Experts of a small language model: 1576M tokens.
Below are experts of layer 7 (counted from 0) of a mixture-of-experts language model. Rows are named router (the router's row for the expert), gate (a neuron's input weights, with its number), up (a neuron's input weights, with its number), down (a neuron's output weights, with its number) and show model dimensions 0-127. Each number is 50 + 15 x the weight over its row's rms, rounded and kept within 0 to 99.
After each expert's rows: "gets" lists some tokens that make up at least twice as much of what it gets as of all text. This comes from a sample of Wikipedia text that the model never trained on. Tokens count by the router's weight.

# expert 7
router:59 57 61 39 31 22 62 58 39 54 42 22 49 45 47 41 53 49 42 66 55 41 31 67 36 49 56 84 47 47 64 45 41 54 69 50 57 63 37 00 31 50 59 40 62 76 34 25 60 46 49 56 48 36 49 58 48 19 63 44 64 59 78 19 37 59 52 62 39 36 76 39 72 41 41 30 53 49 57 55 28 35 34 55 22 63 72 51 77 50 37 36 82 69 59 56 65 57 53 60 41 55 57 37 08 18 63 38 65 33 41 38 55 58 72 67 69 51 16 65 47 55 70 84 48 21 19 49
gate2:49 40 61 48 68 43 46 51 61 39 28 30 38 34 55 13 56 61 44 51 43 37 33 48 33 58 56 47 32 66 58 36 24 27 39 61 06 31 53 24 47 72 68 64 41 55 16 47 66 59 38 63 38 56 41 31 52 37 32 48 49 33 42 20 52 71 59 38 39 60 51 50 33 28 54 44 50 26 49 49 61 67 68 61 55 63 55 73 57 72 68 43 68 49 59 49 30 47 37 42 57 36 40 22 36 57 44 72 49 42 36 65 73 45 31 36 44 49 28 29 53 35 73 73 47 40 57 26
up2:48 59 60 48 41 21 28 50 46 53 63 76 84 31 54 59 63 36 46 38 35 50 40 33 44 36 79 71 67 17 51 36 68 46 32 27 47 32 38 57 42 52 54 44 45 44 69 45 41 56 61 50 98 44 71 40 32 50 33 74 36 46 49 53 29 68 50 31 43 63 66 71 42 53 68 78 39 54 58 47 42 62 28 38 37 19 31 56 46 53 45 33 33 53 41 47 40 54 44 42 47 52 53 56 83 12 77 52 42 47 20 50 48 73 49 66 36 36 64 49 60 26 83 16 45 58 28 20
down2:53 53 12 38 38 59 42 51 64 31 31 26 52 52 46 67 53 36 58 48 30 49 52 67 53 35 55 75 59 37 52 51 41 50 41 60 34 27 28 49 60 71 44 45 44 49 35 44 43 53 43 34 47 83 56 37 44 46 35 36 45 64 32 42 40 50 39 48 46 77 64 22 70 34 84 37 99 50 44 47 37 40 46 44 65 36 62 33 46 50 37 38 61 46 27 62 38 42 50 57 65 59 45 56 34 60 23 26 52 53 41 75 51 24 33 48 44 73 49 63 71 36 42 37 40 26 28 70
gets: " |", "|", " ", ")", ";", " 1"

# expert 24
router:42 56 37 33 30 39 69 68 27 84 58 53 65 61 50 53 96 32 49 50 44 61 33 50 50 16 95 51 84 30 44 56 51 49 62 70 68 77 58 32 39 53 76 55 46 11 58 31 39 28 75 30 57 52 54 63 42 26 73 57 43 44 60 28 64 49 67 57 54 62 66 32 25 54 42 70 34 44 62 64 48 52 63 67 58 45 22 54 47 32 54 36 50 46 49 25 39 27 72 58 71 21 55 30 25 35 45 33 58 38 56 56 46 64 83 37 54 43 57 33 53 41 61 54 50 20 31 42
gate2:15 68 45 52 28 70 38 20 49 48 16 53 58 38 45 11 32 72 48 73 31 34 38 38 43 77 55 34 61 47 51 46 37 60 32 60 44 51 69 41 43 47 47 60 58 44 20 43 42 62 33 64 54 63 78 23 52 39 67 19 54 51 39 43 67 49 22 60 41 52 81 63 15 40 62 58 28 33 55 56 32 71 64 57 46 66 43 62 80 52 63 40 43 54 40 52 29 42 32 71 69 38 49 35 36 15 50 50 37 46 32 59 49 33 52 27 44 49 23 28 37 30 60 89 48 69 63 48
up2:59 82 44 59 50 21 16 44 41 52 53 46 44 75 66 50 55 59 37 56 55 57 37 46 36 20 52 62 61 54 81 54 16 29 63 29 31 43 64 28 70 26 70 65 65 43 28 35 26 41 25 21 54 69 33 30 51 59 28 61 47 30 51 45 39 42 34 48 45 59 37 48 32 34 85 63 59 55 80 58 32 78 45 40 51 29 32 69 63 49 44 49 66 47 35 55 55 53 53 65 57 40 26 41 69 19 55 21 57 47 60 28 37 73 62 73 41 40 40 38 58 36 57 50 75 50 59 29
down2:43 63 36 53 35 68 65 31 30 32 55 72 36 29 63 37 53 63 66 39 48 53 85 68 46 53 39 67 55 19 77 49 35 68 42 40 31 47 51 30 36 49 51 42 72 50 59 62 57 78 32 49 42 63 62 52 38 52 47 52 36 59 25 48 55 29 16 65 46 40 59 59 46 50 48 36 58 50 38 59 37 68 44 25 10 44 39 26 40 36 38 56 35 40 60 48 32 76 66 53 56 46 56 50 42 53 43 56 69 58 59 64 76 59 63 40 38 36 50 60 63 35 48 50 26 34 79 44
gets: " in", " to", " for", " of", " on", " at"

# expert 9
router:36 43 28 33 50 67 74 58 50 69 65 51 65 72 31 33 62 32 44 36 52 76 62 49 43 50 68 86 44 49 54 53 43 66 88 65 42 59 55 36 51 52 37 53 61 43 54 21 10 51 60 66 86 47 19 56 44 36 33 47 37 43 51 45 43 67 55 57 53 58 55 57 56 55 57 60 45 65 82 52 38 60 60 68 25 47 25 82 44 66 43 36 59 49 70 41 56 57 72 20 58 29 48 55 36 40 43 54 75 40 49 63 52 36 63 64 20 72 41 69 58 55 56 22 50 44 67 47
gate0:29 40 22 48 44 53 68 62 40 69 59 63 63 82 62 36 61 35 28 28 36 20 47 17 30 44 74 42 44 43 53 27 29 23 57 49 39 42 56 59 43 42 46 63 51 47 39 46 44 27 61 55 37 43 29 50 37 32 46 73 42 64 65 28 43 45 34 51 42 58 58 43 21 69 42 59 33 53 59 71 51 60 29 62 44 43 43 74 34 50 48 46 64 64 70 31 72 46 51 27 46 51 30 47 46 42 61 59 25 45 53 35 33 41 76 37 52 31 36 37 38 21 41 69 62 40 20 37
up0:56 67 61 61 38 35 32 38 35 57 33 50 34 48 47 53 53 46 69 81 35 92 68 96 64 49 36 51 69 76 57 71 54 82 45 74 30 60 38 48 37 80 70 29 47 32 57 43 65 66 38 45 97 49 52 36 80 77 55 41 69 41 61 38 55 43 39 33 65 41 58 50 75 34 78 66 51 21 45 23 61 39 57 61 56 67 45 42 55 49 21 71 15 35 51 36 33 54 32 61 77 40 58 29 64 73 34 27 67 44 37 61 54 53 15 65 54 62 35 59 60 64 55 49 56 59 61 57
down0:31 68 77 52 47 48 41 50 31 59 61 27 73 56 67 42 51 71 56 25 57 49 35 45 48 60 27 44 65 35 73 46 59 66 65 66 62 45 70 37 31 44 47 45 64 36 40 26 16 52 28 44 46 49 58 54 37 58 75 29 68 69 77 56 49 48 62 40 68 47 62 60 44 29 73 69 37 41 51 58 56 33 51 53 26 78 41 55 76 76 33 45 68 52 75 56 71 60 48 54 52 47 46 30 30 55 09 65 28 47 48 45 62 43 43 28 76 34 34 37 24 45 63 51 44 45 41 21
gets: " his", "s", " her", "'", " their", " its"

# expert 5
router:51 52 55 53 40 34 89 63 52 62 60 81 52 50 37 46 49 54 25 18 45 75 55 48 50 21 61 66 69 49 57 59 29 73 57 79 54 86 44 43 47 70 67 12 44 47 45 57 51 44 60 53 54 17 21 47 70 16 33 59 73 54 70 65 59 46 55 59 39 44 67 72 48 35 26 55 37 30 26 47 41 32 55 72 45 68 50 51 59 50 48 17 47 50 51 13 50 13 45 44 52 37 59 57 47 42 55 30 47 38 44 77 45 59 79 53 51 45 51 45 50 53 65 76 57 61 64 22
gate2:53 51 49 63 42 58 56 45 34 44 04 41 89 41 62 39 57 56 38 48 62 58 44 46 58 51 70 47 56 51 41 42 43 52 13 59 57 61 69 42 69 71 52 49 41 55 15 37 29 80 43 34 35 66 44 39 62 46 51 34 59 38 29 67 63 51 57 45 60 75 54 62 46 20 56 85 75 43 63 48 29 62 62 69 63 53 63 54 60 49 48 28 34 45 36 33 37 37 42 49 54 19 59 44 39 58 67 44 22 35 50 14 52 16 43 61 60 48 36 53 59 24 58 68 67 47 11 29
up2:51 71 69 58 34 41 30 53 19 44 23 40 64 72 61 79 56 60 18 48 69 80 54 44 33 63 57 53 73 25 58 59 30 25 27 50 54 51 59 34 72 44 39 56 36 51 34 48 37 59 48 45 55 75 47 35 57 47 40 52 58 46 26 67 39 50 22 34 56 63 43 51 46 71 65 55 42 50 64 65 64 54 59 50 44 68 64 89 34 55 47 42 61 54 33 39 55 42 47 62 23 27 41 66 59 39 53 44 51 48 73 48 52 34 88 60 37 44 49 47 36 44 58 18 52 83 39 50
down2:50 58 31 50 54 68 53 39 54 57 46 66 68 31 71 20 56 41 63 32 61 73 55 48 48 47 47 41 58 15 47 56 08 84 56 61 52 56 52 49 67 45 54 38 50 62 58 59 34 55 60 62 50 49 43 38 55 54 20 36 49 61 49 54 44 60 61 48 44 27 10 42 47 52 60 68 37 45 46 32 35 58 33 28 50 49 43 41 49 64 50 75 39 25 40 31 27 63 67 58 43 74 55 57 36 33 38 45 30 67 20 60 57 59 63 77 27 58 33 26 33 15 61 70 59 58 64 57
gets: " the", " in", " on", " at", " of", " United"

# expert 10
router:55 57 38 43 52 30 73 72 22 49 48 62 53 51 32 83 67 50 62 38 54 66 32 36 28 70 62 94 57 31 54 32 29 47 68 56 43 48 28 41 21 33 53 56 75 71 38 58 41 36 99 39 57 28 28 70 62 33 74 43 58 52 47 32 55 51 76 61 69 25 50 57 58 40 71 44 55 32 34 53 39 68 78 57 58 52 62 47 78 51 30 51 68 54 38 37 55 61 73 37 37 32 67 64 42 65 53 35 35 52 46 56 66 64 82 71 68 52 44 30 40 71 57 66 62 41 51 35
gate2:50 57 39 49 40 52 32 45 78 30 38 70 66 70 53 39 58 59 51 45 54 57 39 39 53 74 80 63 27 46 40 27 52 50 60 50 40 36 55 53 33 45 24 25 72 56 12 36 36 80 50 39 28 64 33 27 23 69 59 28 34 63 58 70 48 46 55 53 59 53 59 71 40 33 63 39 48 53 45 52 25 71 61 37 58 48 56 48 52 69 60 46 63 63 52 64 45 81 46 57 66 11 28 44 55 40 62 61 34 45 24 13 50 47 53 74 30 70 38 43 44 60 31 55 33 25 43 45
up2:27 69 53 73 47 28 50 45 52 15 30 57 48 39 87 70 65 63 37 49 55 60 45 48 50 62 63 65 44 36 53 44 35 37 72 40 51 11 50 20 78 41 65 60 60 45 19 52 59 42 56 44 55 55 58 44 34 46 28 34 62 41 48 55 52 41 47 45 39 70 39 49 61 57 55 46 61 54 27 49 63 39 40 70 19 26 37 71 48 57 54 77 24 46 54 69 47 75 47 40 42 47 44 45 65 35 50 32 42 48 51 67 48 62 63 62 40 75 80 59 47 50 41 28 42 65 51 39
down2:71 49 43 51 56 57 81 57 51 47 34 67 48 70 20 31 69 51 29 50 63 44 82 53 51 41 49 52 85 30 56 39 38 39 34 57 35 62 36 49 56 41 66 62 71 47 43 33 41 60 68 66 63 63 63 30 20 51 54 68 09 59 33 61 56 64 37 58 45 52 54 29 37 32 51 67 61 69 52 55 40 42 44 00 45 40 67 49 72 38 33 52 86 59 55 58 44 52 57 57 44 48 46 39 49 44 44 36 54 29 53 50 34 58 47 68 38 34 47 44 52 37 48 48 65 56 82 41
gets: " |", " a", " 0", " an", ";", " 1"

# expert 23
router:39 62 32 52 41 61 53 66 17 39 39 58 53 76 52 41 61 45 33 37 40 39 59 58 60 34 66 57 68 58 54 43 19 51 77 50 22 30 61 24 52 54 47 30 60 21 65 68 67 58 68 39 38 45 36 74 49 30 47 26 59 49 70 44 58 55 59 52 39 53 41 71 37 44 48 40 65 42 40 77 40 54 42 81 30 38 51 50 43 51 39 42 52 53 69 46 76 43 61 37 68 31 55 96 52 05 26 43 40 66 46 55 46 88 55 50 45 67 52 58 46 28 56 70 62 48 38 41
gate0:42 63 39 54 62 42 38 59 32 43 46 43 47 46 64 36 49 58 40 51 50 32 82 43 27 42 96 65 60 29 41 53 25 33 76 44 12 41 34 70 68 34 66 59 70 54 46 42 38 52 85 51 29 55 33 55 58 75 58 50 62 31 48 39 33 53 28 45 49 51 45 85 50 36 42 47 46 63 70 51 47 81 33 76 37 38 28 52 56 36 39 39 79 42 59 43 47 46 35 50 12 54 31 58 48 39 47 50 28 61 52 33 39 53 63 64 61 29 33 30 34 49 50 31 77 46 35 45
up0:30 34 39 46 37 60 47 48 53 85 38 35 52 70 46 40 45 34 72 60 65 38 38 58 52 46 21 38 47 52 48 65 61 50 31 61 38 52 28 29 45 99 50 39 21 44 42 57 63 51 38 30 68 41 54 28 62 55 63 47 44 48 68 26 58 53 61 38 53 19 42 28 63 43 72 57 32 26 45 60 64 48 35 52 50 58 37 51 43 62 40 66 45 67 48 43 61 67 64 45 56 37 81 32 64 56 47 43 66 54 30 48 50 60 65 53 47 56 56 57 66 46 48 62 45 94 40 71
down0:21 53 66 75 38 57 21 38 48 39 67 32 51 65 69 51 61 63 76 38 44 52 48 49 43 49 39 48 44 43 54 64 48 55 71 59 52 18 20 44 52 47 50 32 42 66 33 49 22 51 29 33 71 77 57 36 62 56 61 52 59 59 52 53 68 52 35 54 75 58 20 62 55 46 48 72 42 48 64 70 48 36 52 69 42 77 37 43 64 73 39 41 74 67 39 39 46 38 32 61 43 39 70 55 67 63 11 51 44 57 46 65 85 40 67 39 67 49 38 43 40 45 20 28 45 58 25 58
gets: " (", "s", " people", " and", " player", " women"

# expert 30
router:46 39 35 56 38 57 31 62 74 69 46 45 52 47 54 66 52 42 32 41 87 45 46 59 55 51 44 85 71 76 49 45 45 50 50 45 46 33 57 25 51 74 65 29 86 53 59 46 48 45 65 62 47 58 19 77 37 49 36 48 44 66 54 47 62 57 69 56 37 32 61 64 21 32 27 34 39 48 44 40 45 49 79 69 52 39 71 68 39 28 55 53 59 39 45 39 47 36 53 42 45 57 72 72 51 01 42 68 69 63 34 58 58 53 52 51 16 53 46 21 61 57 54 38 62 46 28 17
gate0:23 55 44 57 64 44 42 73 49 56 41 71 38 59 61 27 59 52 48 46 64 23 44 40 31 36 76 51 55 51 51 66 48 28 66 63 63 47 65 55 41 68 58 86 76 80 44 64 29 24 49 35 42 64 29 69 67 65 48 40 40 38 67 36 32 41 22 42 53 46 72 64 41 63 69 55 33 45 48 44 57 64 20 80 56 65 02 52 32 33 69 43 66 70 63 50 54 58 26 39 57 48 33 56 45 41 44 42 46 61 32 59 55 58 77 56 39 27 31 20 39 36 41 41 48 36 55 32
up0:57 31 48 41 22 55 60 39 42 48 35 32 26 42 56 56 53 50 78 52 46 80 45 66 82 64 26 30 61 60 68 55 35 72 20 35 10 41 56 21 31 52 47 07 35 31 54 30 77 69 54 45 70 42 76 50 43 66 56 59 47 65 60 62 58 44 67 45 53 24 44 54 43 30 61 48 25 39 46 24 76 52 66 31 34 59 61 68 80 39 27 61 67 39 47 39 61 45 99 56 53 69 71 47 63 45 39 51 34 33 41 43 54 48 23 54 34 29 45 39 55 45 73 57 34 58 47 67
down0:47 70 55 63 37 16 46 52 50 43 63 23 64 52 42 33 68 41 41 23 63 46 63 40 79 54 58 68 60 47 69 82 30 40 51 38 31 35 34 54 47 25 40 54 44 32 32 25 35 59 60 51 73 44 64 37 69 53 86 57 46 59 44 36 36 40 41 44 57 72 33 40 49 48 60 33 75 30 40 61 67 25 35 67 55 50 62 59 70 62 42 57 67 67 59 56 38 48 50 45 75 20 81 25 45 73 57 68 41 62 45 97 32 28 57 25 46 59 49 52 57 37 37 53 25 49 53 49
gets: " |", ";", " (", ")", " m", "–19"

# expert 4
router:42 68 41 40 55 56 62 54 42 63 34 59 32 72 59 25 61 48 48 33 51 86 40 48 59 55 81 54 61 24 52 68 28 28 87 52 47 56 47 58 56 41 76 33 54 46 29 49 25 64 56 39 42 38 51 69 41 61 61 33 43 44 93 39 57 33 78 66 57 38 35 42 60 69 45 43 58 45 57 78 25 26 67 42 57 51 54 49 73 53 35 65 79 38 58 53 63 56 47 36 51 52 73 69 50 53 50 44 43 40 62 58 45 61 67 57 62 50 38 46 86 50 51 43 35 54 73 71
gate2:23 79 52 56 42 86 66 31 41 26 42 45 68 49 33 40 60 57 48 45 42 54 32 39 36 39 74 37 58 36 48 49 38 47 29 47 44 63 76 44 67 74 50 22 60 60 29 72 49 79 47 44 32 55 57 48 74 42 44 49 39 39 61 54 64 75 32 59 49 76 61 62 66 50 32 45 51 47 61 44 50 55 74 56 48 22 52 48 39 75 57 18 40 44 49 42 24 66 00 54 99 37 42 60 51 42 24 30 48 54 45 80 52 61 39 46 38 67 52 57 64 42 49 50 44 50 61 51
up2:46 63 82 60 48 31 20 48 30 25 54 52 50 41 59 50 77 39 38 66 30 60 38 46 49 47 72 61 64 20 65 54 63 42 73 23 36 84 81 55 35 39 79 72 32 55 55 75 15 52 67 58 53 63 30 55 49 31 40 48 53 50 65 50 66 54 50 53 66 62 47 46 54 68 36 54 36 51 40 62 43 48 84 52 43 60 47 52 20 70 52 65 47 55 45 55 45 52 33 52 45 51 55 69 44 35 35 39 71 51 69 42 63 58 53 63 41 36 46 49 26 56 58 26 62 48 41 50
down2:45 48 37 41 53 38 99 53 69 36 36 46 71 58 57 39 69 30 65 44 44 59 68 56 46 62 37 64 88 49 67 43 27 54 38 55 51 49 56 67 43 76 37 55 60 57 61 27 47 45 71 43 23 61 49 23 57 41 57 74 53 62 66 52 66 53 42 48 34 56 35 59 56 55 41 60 52 61 60 34 32 47 39 32 44 55 57 17 49 60 51 61 57 55 61 25 23 35 52 69 28 87 52 45 44 53 43 26 42 68 42 70 31 45 46 74 02 32 60 63 76 12 46 29 51 78 92 55
gets: "s", "a", "e", "n", "o", "z"

# expert 29
router:60 59 33 54 54 48 71 52 53 52 55 56 32 55 56 20 90 41 05 30 31 58 51 46 69 62 57 63 89 30 24 42 44 53 49 45 75 41 47 64 41 56 69 30 52 56 50 74 35 47 59 41 56 40 25 60 79 72 68 57 85 57 58 43 64 53 52 51 41 29 71 28 39 26 63 58 43 46 61 65 47 21 80 46 67 46 37 64 39 60 39 44 66 88 64 21 56 29 47 27 67 37 38 59 45 38 59 52 57 15 53 53 54 83 32 62 20 59 39 39 31 48 51 75 47 39 60 48
gate0:38 59 15 68 43 44 47 35 40 59 50 77 49 64 36 62 73 65 42 60 46 43 50 30 26 71 80 58 44 50 49 50 59 12 58 41 67 54 40 34 48 64 57 53 81 53 22 44 33 42 53 61 40 47 35 41 52 56 54 77 43 52 49 41 38 49 41 43 41 73 40 57 32 36 24 45 53 49 64 43 57 53 23 85 56 43 27 54 42 54 50 43 74 49 62 45 51 45 55 40 24 51 31 57 27 36 39 35 41 59 43 62 54 64 52 29 47 56 54 29 06 25 39 44 72 34 46 06
up0:45 61 48 71 23 23 49 52 45 47 42 67 39 58 63 35 35 11 62 42 51 64 45 59 65 40 56 65 70 66 58 62 44 58 35 77 15 58 39 58 27 38 49 31 13 37 76 44 78 72 16 42 59 52 58 48 54 80 50 39 53 47 78 24 39 42 44 45 36 19 63 46 71 42 64 46 37 54 39 64 68 38 59 48 58 67 34 52 53 54 39 50 75 61 39 28 30 52 58 45 41 40 35 26 43 72 42 44 60 27 41 30 52 24 48 77 43 49 47 35 72 90 22 66 52 64 47 79
down0:19 76 48 48 56 48 31 22 56 32 73 37 65 56 79 26 57 36 47 58 71 58 32 58 80 55 42 47 61 55 80 47 44 45 70 61 57 25 55 40 25 70 72 36 48 41 14 35 44 52 43 39 52 73 62 33 54 36 55 52 50 71 44 36 59 30 64 55 68 67 47 44 69 22 69 53 47 33 51 72 60 36 48 50 47 42 49 69 78 62 31 49 40 53 79 42 54 50 54 36 26 35 64 59 47 54 39 43 36 58 40 65 71 43 52 39 58 45 42 42 41 61 39 50 52 54 58 27
gets: " the", " in", " United", " States", " American", " York"

# expert 19
router:44 50 27 44 47 36 48 56 47 74 50 41 46 59 56 49 77 22 27 38 73 46 40 31 71 67 94 60 66 81 62 54 28 43 56 43 55 67 72 17 39 64 73 29 63 66 39 42 42 44 59 70 40 48 63 68 60 60 65 51 53 42 51 35 53 49 54 56 75 43 76 51 61 45 48 41 49 17 48 60 43 64 49 63 49 47 32 53 56 47 52 49 96 49 43 42 62 38 70 49 45 42 43 41 54 40 53 72 55 38 74 64 67 54 62 68 22 57 21 43 49 54 52 49 35 13 51 61
gate2:51 50 70 53 41 49 67 58 43 43 28 45 79 73 46 33 47 61 47 59 68 46 30 38 47 56 51 29 31 55 62 44 71 46 60 53 57 55 56 65 50 62 45 37 74 68 13 45 54 72 20 42 53 40 48 39 49 71 64 84 30 61 57 57 36 61 67 13 28 18 70 43 41 24 21 35 65 43 75 20 61 49 63 52 52 34 48 45 35 85 58 47 49 57 40 59 20 42 56 82 64 31 35 01 50 43 60 52 42 36 44 56 71 46 49 59 57 44 41 58 80 34 60 80 28 37 48 47
up2:21 57 52 54 44 41 48 65 41 10 79 86 32 35 53 28 73 50 38 51 22 56 25 53 60 45 76 55 39 18 50 33 61 50 47 37 63 54 51 58 72 42 90 80 43 45 43 49 32 49 62 62 35 85 53 12 52 59 14 51 42 32 50 52 59 35 30 51 63 64 43 50 65 67 68 80 20 66 57 92 47 74 54 47 20 21 56 50 36 44 49 41 58 74 53 55 73 65 62 69 40 58 61 51 70 60 39 21 55 38 51 47 36 55 60 47 52 30 39 48 44 41 45 05 61 34 28 34
down2:72 65 58 69 95 32 60 48 44 69 45 44 29 32 51 45 83 47 32 57 38 60 56 62 31 35 34 43 75 45 52 09 51 53 27 51 42 60 58 14 71 62 51 49 59 68 68 57 48 57 55 51 33 59 68 33 48 31 61 74 23 50 57 36 38 35 31 26 35 54 58 23 59 46 84 48 47 33 53 61 51 24 38 37 65 49 54 38 50 50 41 32 20 12 42 41 40 34 69 70 32 44 16 46 27 45 44 54 23 50 48 60 49 69 55 64 20 52 51 49 42 42 71 68 56 54 52 73
gets: "\n", "==", ".", "===", " ==", "|"

# expert 21
router:77 72 48 47 28 41 73 52 32 63 41 55 62 55 29 31 49 31 33 24 56 48 43 31 27 62 57 62 59 43 39 56 36 63 65 67 36 74 54 38 34 66 59 45 68 62 62 57 47 55 65 41 47 35 42 59 41 62 68 50 73 54 43 25 53 52 59 56 49 33 28 39 27 27 54 14 52 57 74 60 50 54 38 44 42 34 14 69 48 63 35 31 57 50 67 22 54 44 71 63 39 35 29 48 51 30 50 52 36 42 69 74 32 73 46 60 49 65 33 54 60 66 44 75 71 38 67 58
gate0:47 47 43 40 18 39 74 67 35 70 55 64 65 70 53 15 48 63 08 31 51 55 62 40 33 65 86 46 53 50 67 63 46 26 48 29 36 58 28 54 35 66 67 72 66 57 17 43 38 43 53 55 35 44 36 49 29 79 23 49 59 50 45 54 38 40 34 67 66 62 69 38 41 41 47 41 24 43 59 83 06 60 35 35 43 26 38 61 61 63 44 41 70 43 70 57 50 38 46 28 40 64 34 69 52 32 69 45 67 63 46 41 32 49 82 45 39 32 64 30 40 49 50 69 43 25 61 44
up0:51 42 66 46 37 48 52 60 66 80 25 34 33 39 34 59 71 45 75 58 53 52 32 40 60 55 12 65 64 80 36 70 62 51 28 63 38 59 65 26 19 67 44 43 39 16 68 70 64 59 32 34 70 45 89 47 73 53 58 35 59 56 74 32 50 64 61 23 37 31 29 55 80 32 60 58 52 47 52 45 62 56 53 71 56 55 44 51 32 33 46 64 49 72 22 55 41 48 55 62 68 32 42 28 45 68 39 28 22 07 45 53 45 58 40 48 61 29 40 44 69 72 49 61 52 68 48 92
down0:59 45 32 45 47 61 25 22 63 28 50 45 51 58 54 53 79 57 80 36 43 48 33 42 76 68 42 61 36 65 61 34 55 38 72 58 58 45 36 21 48 46 53 32 67 50 36 61 35 38 49 43 51 41 64 22 64 53 58 48 41 41 70 28 41 35 71 60 96 88 34 63 66 50 74 61 40 15 51 76 56 32 11 55 53 42 78 75 70 58 53 48 30 47 55 44 73 74 47 38 59 45 77 36 36 31 62 46 44 49 47 53 64 56 48 24 60 46 41 42 62 26 56 68 40 79 68 51
gets: " of", " to", " by", " that", " known", " as"

# expert 3
router:48 47 12 21 40 53 53 50 38 64 42 40 81 39 56 42 64 33 39 60 39 79 44 48 79 64 77 61 63 45 39 78 47 47 28 51 44 43 51 29 39 84 50 32 65 56 63 41 55 49 78 19 42 23 37 42 56 58 26 49 53 36 50 41 36 46 59 82 52 36 64 43 54 34 54 47 40 45 56 66 45 24 52 68 53 40 56 60 63 57 59 28 60 44 76 57 57 48 49 33 32 35 53 55 30 37 29 26 54 46 49 56 72 42 78 62 39 53 39 41 48 59 80 66 27 57 44 48
gate2:41 45 36 69 25 74 34 56 56 69 38 71 60 53 42 55 46 15 65 55 59 55 68 57 35 61 74 47 35 28 68 51 62 64 20 38 49 42 92 51 52 66 26 42 60 85 24 30 39 60 47 76 47 26 50 51 58 95 45 59 45 71 42 32 55 56 46 61 59 51 76 46 29 51 59 63 41 66 47 58 42 54 41 36 41 44 42 53 70 63 77 09 57 41 21 67 49 44 42 58 55 29 46 45 33 47 49 55 54 57 15 45 41 32 73 46 42 41 49 41 61 27 57 30 71 64 51 56
up2:46 39 63 40 45 13 40 54 20 33 49 66 41 17 70 40 65 80 40 65 57 47 28 52 34 82 59 57 52 46 42 52 43 28 49 44 28 40 46 45 38 40 57 55 47 68 67 55 26 38 63 36 43 49 57 35 45 45 48 55 51 47 25 52 64 32 41 06 14 48 47 42 59 62 77 52 34 50 67 57 67 72 47 49 21 52 38 52 39 28 52 45 44 55 40 24 81 48 54 67 45 40 37 34 54 19 73 26 50 27 64 32 44 57 54 84 53 44 53 63 32 03 47 27 76 55 69 32
down2:51 60 47 30 45 54 71 25 54 53 37 61 46 35 30 43 41 57 55 25 56 64 63 59 34 43 51 50 78 43 63 14 31 64 55 45 19 46 26 50 47 45 44 45 55 56 52 46 13 49 30 43 48 34 56 61 27 42 55 51 34 42 69 26 54 58 24 48 39 55 68 67 40 37 58 30 41 37 31 33 56 67 47 47 57 51 63 23 48 31 48 76 53 42 51 46 23 45 72 68 50 56 36 55 59 36 56 28 60 50 53 68 50 43 51 86 15 81 41 23 39 42 63 56 42 37 52 32
gets: " of", "-", "'", " &", "er", "–"

# expert 27
router:43 54 28 79 41 60 54 58 43 61 60 53 33 80 32 38 79 31 57 45 40 66 34 42 61 69 50 75 51 54 59 20 50 47 81 76 74 48 57 25 35 20 57 10 73 59 56 62 47 52 71 42 60 41 40 59 54 42 44 56 37 49 41 46 56 46 72 45 74 44 79 46 84 63 30 23 45 30 44 37 43 69 79 67 65 42 51 53 50 57 36 46 51 42 39 26 44 62 86 37 68 49 46 37 33 38 54 28 55 48 47 66 38 44 66 45 45 35 46 43 58 54 71 67 43 30 54 52
gate2:40 57 53 36 36 65 42 31 26 37 21 61 60 50 32 49 47 52 51 55 40 65 50 42 56 72 52 48 22 33 48 35 30 43 23 71 72 48 72 39 24 51 42 35 45 38 27 41 35 45 42 48 33 55 42 21 57 66 66 31 40 49 45 47 60 79 73 25 45 66 69 53 21 44 55 49 57 48 26 41 27 71 61 58 55 66 44 35 54 75 36 41 60 68 40 58 44 42 59 62 48 34 43 29 30 52 69 71 63 35 25 63 74 51 73 40 18 42 22 54 47 57 70 62 60 35 75 54
up2:46 51 37 70 32 54 47 41 30 22 53 80 43 65 33 69 73 40 50 48 42 34 44 65 46 58 69 73 83 58 55 46 44 40 56 51 45 43 42 35 54 45 30 54 60 32 62 54 59 42 52 48 33 58 50 33 37 68 27 64 53 28 51 56 50 29 41 52 48 59 32 51 46 58 39 55 52 39 44 77 28 58 73 52 31 58 26 55 66 73 49 57 53 69 60 56 35 72 58 60 44 32 46 73 62 53 44 44 45 29 44 42 41 64 99 56 65 42 40 47 33 22 30 19 51 43 47 30
down2:49 53 40 53 33 47 41 40 52 58 33 61 68 63 71 26 50 70 50 43 41 35 42 33 39 50 40 72 52 34 66 41 22 18 35 40 26 47 47 37 61 59 70 47 45 75 48 40 32 35 58 50 50 58 60 11 33 43 46 55 36 50 32 45 55 39 73 74 33 21 51 57 38 43 71 27 37 25 48 45 32 58 58 16 40 49 49 74 67 68 26 54 54 26 60 53 29 74 52 45 37 40 37 47 54 51 26 62 57 45 64 57 49 71 55 42 58 29 74 42 56 42 65 36 64 67 58 41
gets: " \"", "y", "a", "c", " it", "e"